From a checkpoint of a small mixture-of-experts model trained on Wikipedia.
Size: 11 layers, width 128, vocabulary 12769, 29M parameters.
Training: a variant of Adam for the experts, 424M tokens, 8707 steps.
Below are experts of layer 3 (counted from 0) of a mixture-of-experts language model. Rows are named router (the router's row for the expert), gate (a neuron's input weights, with its number), up (a neuron's input weights, with its number), down (a neuron's output weights, with its number) and show model dimensions 0-127. Each number is 200 + 20 x the weight over its row's rms, rounded and kept within 0 to 999.
Before each expert's rows: "mostly gets" lists some tokens that are sent to it at least half of the time. This comes from a sample of Wikipedia text that the model never trained on.

# expert 108
mostly gets: " second", " third", " 1st", " Second", " First", " 2nd"
router,222,214,212,224,193,208,223,209,214,202,205,248,195,173,185,200,215,157,172,178,188,224,211,179,194,227,184,175,181,206,194,211,204,193,170,214,212,215,246,209,238,202,224,197,216,195,211,165,210,201,197,191,201,173,175,185,185,238,213,209,182,206,234,205,205,192,185,189,225,196,169,177,187,180,190,210,192,196,194,222,201,180,150,196,176,217,202,215,189,200,193,218,215,186,190,184,234,189,183,222,198,195,235,181,202,157,200,187,238,187,165,181,192,190,198,175,223,196,184,161,232,222,189,164,187,227,224,223
gate0,231,164,228,195,193,178,159,245,204,161,213,214,172,224,206,168,178,206,192,160,206,221,203,194,193,208,195,171,205,173,208,152,184,193,200,216,216,247,195,222,221,189,204,196,225,208,189,213,188,194,212,182,195,188,178,192,181,218,203,235,184,214,207,220,209,170,191,201,215,176,199,204,213,219,162,220,176,201,199,222,247,165,191,169,204,213,211,179,232,184,187,200,220,226,163,168,188,196,187,212,227,203,220,207,226,215,214,180,230,182,191,192,201,211,208,224,205,222,189,188,224,217,197,187,176,217,198,197
up0,156,260,181,205,189,213,234,165,187,239,188,195,202,164,199,217,217,204,230,227,163,178,177,190,204,196,191,231,171,220,192,226,207,196,219,184,185,185,192,176,177,204,189,218,187,203,227,177,205,203,192,200,191,204,212,251,225,179,214,181,237,207,195,160,194,216,194,228,192,194,220,175,183,186,210,199,218,209,169,168,160,228,209,240,189,185,178,215,158,207,205,196,193,181,225,211,212,204,185,204,174,208,205,193,215,209,204,212,192,225,199,210,193,180,202,190,177,213,216,203,184,186,196,232,225,194,216,213
down0,201,135,195,209,221,172,209,163,185,194,194,188,192,226,184,217,162,228,191,223,214,219,157,191,211,225,190,218,224,204,220,205,182,197,191,199,174,182,182,178,206,227,180,226,209,205,204,208,191,187,208,193,179,202,219,194,202,190,174,192,204,214,175,195,214,224,221,237,218,211,206,230,233,190,213,217,192,163,198,207,219,200,211,217,207,203,170,186,213,209,198,237,202,202,188,182,184,199,240,158,169,168,170,168,222,204,179,197,205,256,219,189,176,224,216,200,194,196,208,229,212,169,207,211,227,213,195,190
gate1,211,174,199,219,198,210,209,204,220,185,205,196,200,228,228,178,177,208,227,217,247,211,183,210,206,207,188,193,212,190,201,200,215,189,185,197,170,213,217,177,208,242,202,153,168,200,203,142,227,205,206,223,186,184,178,161,210,195,208,163,189,199,219,212,224,182,198,238,203,185,177,184,200,236,208,196,219,212,222,192,178,239,180,214,196,195,223,165,179,190,195,208,193,243,215,240,193,237,192,193,227,200,187,179,184,189,191,208,211,189,228,167,216,223,187,186,222,162,187,198,200,192,193,162,192,181,202,203
up1,248,174,192,187,212,194,180,175,212,202,196,213,155,219,195,180,205,199,226,203,221,199,216,165,171,176,214,167,206,182,211,179,202,201,212,185,219,195,213,207,223,212,198,158,165,170,200,177,232,221,202,198,220,194,197,188,227,219,210,175,193,207,216,208,227,192,187,221,166,219,190,169,225,199,132,177,182,215,203,198,206,173,177,188,206,194,204,223,225,172,214,203,217,224,209,231,207,241,175,214,218,216,217,207,218,187,211,197,231,192,186,190,186,239,208,233,197,204,195,164,175,197,211,182,200,195,209,211
down1,184,194,192,177,199,194,182,238,193,178,192,207,178,203,205,217,213,199,205,192,192,208,197,221,182,216,225,194,216,202,199,177,179,201,210,188,154,219,217,223,214,208,216,221,189,202,203,239,202,244,196,187,186,184,216,170,194,220,193,181,222,174,225,199,197,184,168,212,199,216,201,197,204,222,227,191,245,208,188,202,170,242,175,193,212,221,199,177,184,239,184,174,174,229,209,196,184,182,164,220,234,205,197,206,164,176,193,224,166,164,210,239,198,239,209,189,186,201,163,219,200,209,162,218,216,195,165,202
gate2,215,195,168,185,246,197,169,223,208,205,226,198,176,228,195,194,172,206,167,234,204,222,226,204,211,190,206,189,216,155,206,213,173,185,190,198,221,183,209,169,223,230,224,171,168,193,196,167,210,164,211,221,163,185,227,163,179,182,195,201,169,184,221,206,231,176,195,212,203,209,184,233,207,227,195,178,223,194,198,224,216,215,174,201,204,207,211,233,184,201,178,213,203,250,176,227,158,207,220,199,184,214,209,173,212,206,199,188,218,194,208,181,208,211,190,199,225,216,179,209,202,187,181,183,224,192,195,216
up2,194,193,216,206,186,216,200,222,219,198,186,209,174,204,188,172,186,202,173,193,177,205,220,189,206,183,228,180,179,194,241,198,210,193,169,193,206,207,224,185,214,193,199,213,185,187,148,199,214,195,225,208,182,215,188,215,193,205,227,207,199,225,234,208,219,166,172,187,191,201,175,175,255,248,199,213,187,203,193,186,229,217,173,199,182,211,226,204,187,216,231,190,194,249,197,180,179,207,205,215,221,244,192,200,235,163,182,198,240,153,198,180,223,170,194,207,206,200,189,196,228,210,184,181,196,178,190,173
down2,181,194,209,170,174,195,208,204,187,213,196,188,192,170,213,169,188,167,186,187,140,195,223,193,209,207,193,189,173,214,184,220,198,171,172,185,182,188,219,213,249,204,179,208,216,189,185,193,184,210,231,170,161,178,242,207,214,211,199,233,192,180,213,204,221,200,203,236,197,224,165,209,205,215,184,189,186,213,180,230,191,222,171,204,208,223,218,204,222,219,206,202,169,178,189,237,222,186,225,226,163,225,193,205,180,214,207,207,180,164,208,203,240,199,181,207,198,214,219,232,202,232,201,184,193,213,202,227
gate3,225,185,200,207,215,196,183,189,253,185,215,208,190,213,241,221,215,201,239,209,208,190,199,206,198,218,215,184,197,201,204,218,203,227,163,211,161,201,199,209,220,250,216,200,204,195,164,184,232,212,191,177,197,163,208,161,183,204,224,204,161,190,185,197,184,201,222,183,208,149,168,186,216,214,180,198,219,200,203,211,204,208,204,233,183,182,207,223,227,236,188,204,188,174,207,207,189,235,186,203,210,172,171,171,159,202,205,191,200,180,219,199,192,221,190,181,237,214,211,213,163,210,185,172,186,222,178,195
up3,162,209,203,194,178,207,223,215,140,228,188,190,227,204,159,197,166,187,163,190,199,212,202,206,189,201,203,227,211,214,199,194,216,175,207,180,232,209,211,190,165,139,198,181,191,193,229,201,179,190,215,202,222,242,196,231,205,211,186,199,233,202,225,219,226,203,167,216,211,218,223,223,167,194,226,203,178,204,211,178,185,222,202,171,212,221,185,189,184,170,212,179,212,220,189,186,203,169,218,191,214,217,212,228,238,204,199,214,190,198,184,192,209,181,189,209,169,182,203,198,243,190,194,216,221,172,198,207
down3,215,197,199,204,200,195,232,180,181,177,187,203,243,244,210,234,168,193,207,178,240,196,190,212,220,202,172,173,234,204,212,218,196,208,208,189,196,209,211,170,216,220,182,149,219,166,170,179,178,182,211,228,207,209,236,190,207,227,176,184,185,173,181,237,183,212,226,179,190,174,222,224,202,180,174,210,190,198,207,187,202,190,230,210,198,189,219,206,232,192,190,199,197,207,208,212,214,218,222,174,182,187,209,170,181,188,219,185,217,217,217,222,206,194,180,242,177,229,213,203,203,145,220,194,188,200,209,191
gate4,202,203,165,201,250,163,162,224,160,212,213,208,178,206,197,233,183,227,193,238,195,216,203,209,194,199,196,193,203,167,184,182,206,210,191,209,196,190,213,217,220,207,226,230,198,222,216,182,162,188,202,212,178,202,237,177,202,219,199,200,173,203,181,167,193,218,183,187,176,177,204,228,199,229,207,191,198,195,173,227,197,214,205,224,189,215,203,215,216,209,150,246,206,190,186,183,182,210,216,181,186,184,233,152,230,225,195,195,214,173,180,216,196,178,167,187,202,228,201,211,179,202,209,226,208,228,181,204
up4,227,195,206,176,219,205,232,212,188,222,205,194,216,204,211,223,210,179,213,224,224,193,141,207,221,201,187,197,263,199,200,197,206,215,238,184,191,187,209,182,173,198,168,180,173,206,197,195,234,211,176,208,165,204,247,174,212,181,189,198,194,207,165,190,139,192,195,174,220,197,218,216,187,217,209,192,203,214,209,176,176,189,210,214,224,224,182,183,250,182,190,205,188,188,211,235,192,193,211,210,211,169,208,198,142,215,196,213,198,216,209,198,205,209,201,209,185,191,230,208,202,196,190,193,167,199,178,202
down4,201,190,184,191,218,205,200,226,196,153,172,175,176,199,184,203,192,210,220,215,233,193,181,179,209,223,230,224,233,207,202,216,219,193,166,166,241,193,192,193,203,239,184,174,202,217,189,206,187,193,186,208,188,237,211,181,196,189,186,188,218,187,186,189,170,210,174,208,207,177,242,235,205,182,219,231,208,181,201,216,173,219,226,176,186,195,199,154,212,168,203,202,208,228,199,190,191,197,202,188,195,208,185,186,202,207,168,203,197,209,192,219,173,214,229,221,219,231,236,178,190,174,211,210,220,146,216,235
gate5,200,201,231,210,203,216,235,192,220,203,215,218,201,201,162,179,223,214,189,170,190,212,190,188,210,186,202,173,220,202,238,195,172,209,203,188,217,165,221,171,203,199,212,183,212,176,178,178,237,230,195,217,226,221,209,214,175,218,226,171,200,199,198,194,184,228,214,197,144,200,188,188,216,192,168,191,187,199,194,227,218,180,199,203,155,207,218,254,200,201,215,207,188,199,193,200,223,214,155,217,222,208,238,205,174,192,198,206,190,161,199,158,197,185,196,219,213,208,193,152,185,212,197,217,213,171,197,225
up5,200,169,178,213,182,266,223,220,240,178,200,189,216,195,203,209,187,167,152,190,216,191,207,221,226,198,215,202,233,169,208,208,186,204,209,210,226,224,193,193,209,190,197,192,175,213,202,210,154,201,181,218,169,182,188,239,186,177,219,190,205,175,216,171,214,238,188,189,220,198,196,203,165,191,191,197,187,199,225,219,220,219,221,192,221,203,218,193,208,171,186,237,219,191,194,204,203,196,242,196,189,180,174,183,217,197,177,209,180,188,219,183,238,192,190,203,182,171,188,203,198,207,236,191,182,234,190,171
down5,212,155,191,166,226,200,188,218,224,177,202,190,228,223,201,200,155,200,192,218,195,207,178,214,218,164,195,203,217,200,195,223,203,206,204,166,218,202,207,177,189,191,191,197,208,183,195,212,215,194,224,218,197,227,226,169,207,187,181,243,162,204,215,147,195,180,205,222,205,166,204,194,202,223,204,230,202,198,169,193,200,172,213,218,216,183,169,212,192,219,195,202,207,154,211,194,185,204,213,219,226,236,212,186,224,235,199,194,184,215,233,175,212,219,174,205,196,203,254,210,172,159,175,182,193,198,197,206
gate6,207,204,207,204,200,184,190,181,228,201,165,191,168,208,178,199,209,209,210,204,167,232,185,191,194,188,224,207,190,176,220,177,216,203,199,183,204,177,201,208,224,223,231,237,219,168,207,215,185,223,196,208,191,198,190,231,234,210,201,192,181,223,159,205,195,145,179,201,222,175,183,175,230,252,187,187,189,216,187,188,225,204,218,206,203,185,192,198,176,207,195,243,185,249,218,195,166,213,187,194,194,202,200,190,222,187,212,186,222,158,205,208,225,187,194,226,188,170,234,186,177,197,205,238,209,185,169,212
up6,186,183,194,192,188,244,222,208,210,200,229,193,246,190,212,199,191,188,211,202,220,159,187,215,225,205,171,204,214,212,188,216,212,194,206,207,185,218,182,200,162,175,166,195,176,229,195,209,199,185,207,174,167,220,217,176,188,189,189,203,231,179,232,206,206,229,204,180,172,214,214,211,193,158,231,227,214,166,233,193,177,243,217,182,203,203,199,181,191,183,216,180,180,169,244,220,205,163,203,179,202,226,189,220,165,204,160,212,179,237,221,192,215,183,195,196,195,205,199,217,220,217,218,173,196,197,204,202
down6,219,178,180,212,225,228,212,176,229,201,195,179,211,201,214,201,189,176,188,180,211,195,193,231,231,209,237,196,223,202,207,203,192,225,165,186,172,222,195,215,188,190,178,205,202,214,170,225,244,241,195,210,171,216,217,186,195,203,185,211,216,178,198,185,190,206,198,228,177,215,202,226,208,182,231,225,214,207,198,217,144,220,217,216,255,186,182,197,190,235,197,177,220,181,197,177,201,190,216,187,181,221,161,180,198,197,203,178,202,202,205,205,169,166,198,170,182,210,226,205,188,174,176,185,192,179,177,239
gate7,196,220,214,140,192,190,214,212,226,228,191,198,181,196,188,217,206,238,178,204,216,189,187,218,170,220,207,187,190,219,209,223,196,164,205,192,213,231,193,188,173,227,180,225,206,236,187,207,215,205,223,187,180,175,216,224,211,197,140,239,220,178,173,238,199,191,198,196,200,215,198,232,188,190,233,176,218,236,207,190,196,230,191,194,189,223,187,173,173,199,190,169,200,210,196,213,211,187,186,170,212,188,181,204,199,195,176,197,179,239,180,173,191,208,216,176,194,190,215,256,198,194,194,180,211,212,186,195
up7,205,234,229,213,222,151,190,210,191,207,248,213,171,195,179,210,244,211,187,174,198,217,184,204,203,196,193,172,210,191,199,201,197,172,182,232,181,203,205,180,220,201,209,233,234,229,202,212,190,192,249,229,169,194,180,205,209,221,200,196,185,208,180,195,203,202,215,184,195,203,181,190,185,188,214,194,180,201,212,198,177,197,182,203,164,246,217,163,194,229,155,214,207,201,209,184,206,204,186,158,209,157,221,167,205,209,164,208,195,217,193,201,211,214,188,203,228,184,176,173,219,231,211,177,193,220,215,220
down7,238,201,199,204,205,204,189,187,216,219,227,200,196,191,212,217,195,220,193,215,212,199,194,192,168,219,224,226,205,222,233,258,171,178,187,218,198,221,204,172,226,217,173,190,188,192,196,186,230,200,190,182,178,165,189,198,175,174,216,205,218,208,176,227,211,187,199,207,194,189,220,188,226,181,189,168,196,187,201,177,213,197,201,215,170,189,192,227,230,208,198,197,219,176,231,232,197,250,208,175,190,189,216,164,218,180,188,204,196,195,210,186,164,251,209,216,182,170,191,225,174,161,178,195,177,162,208,191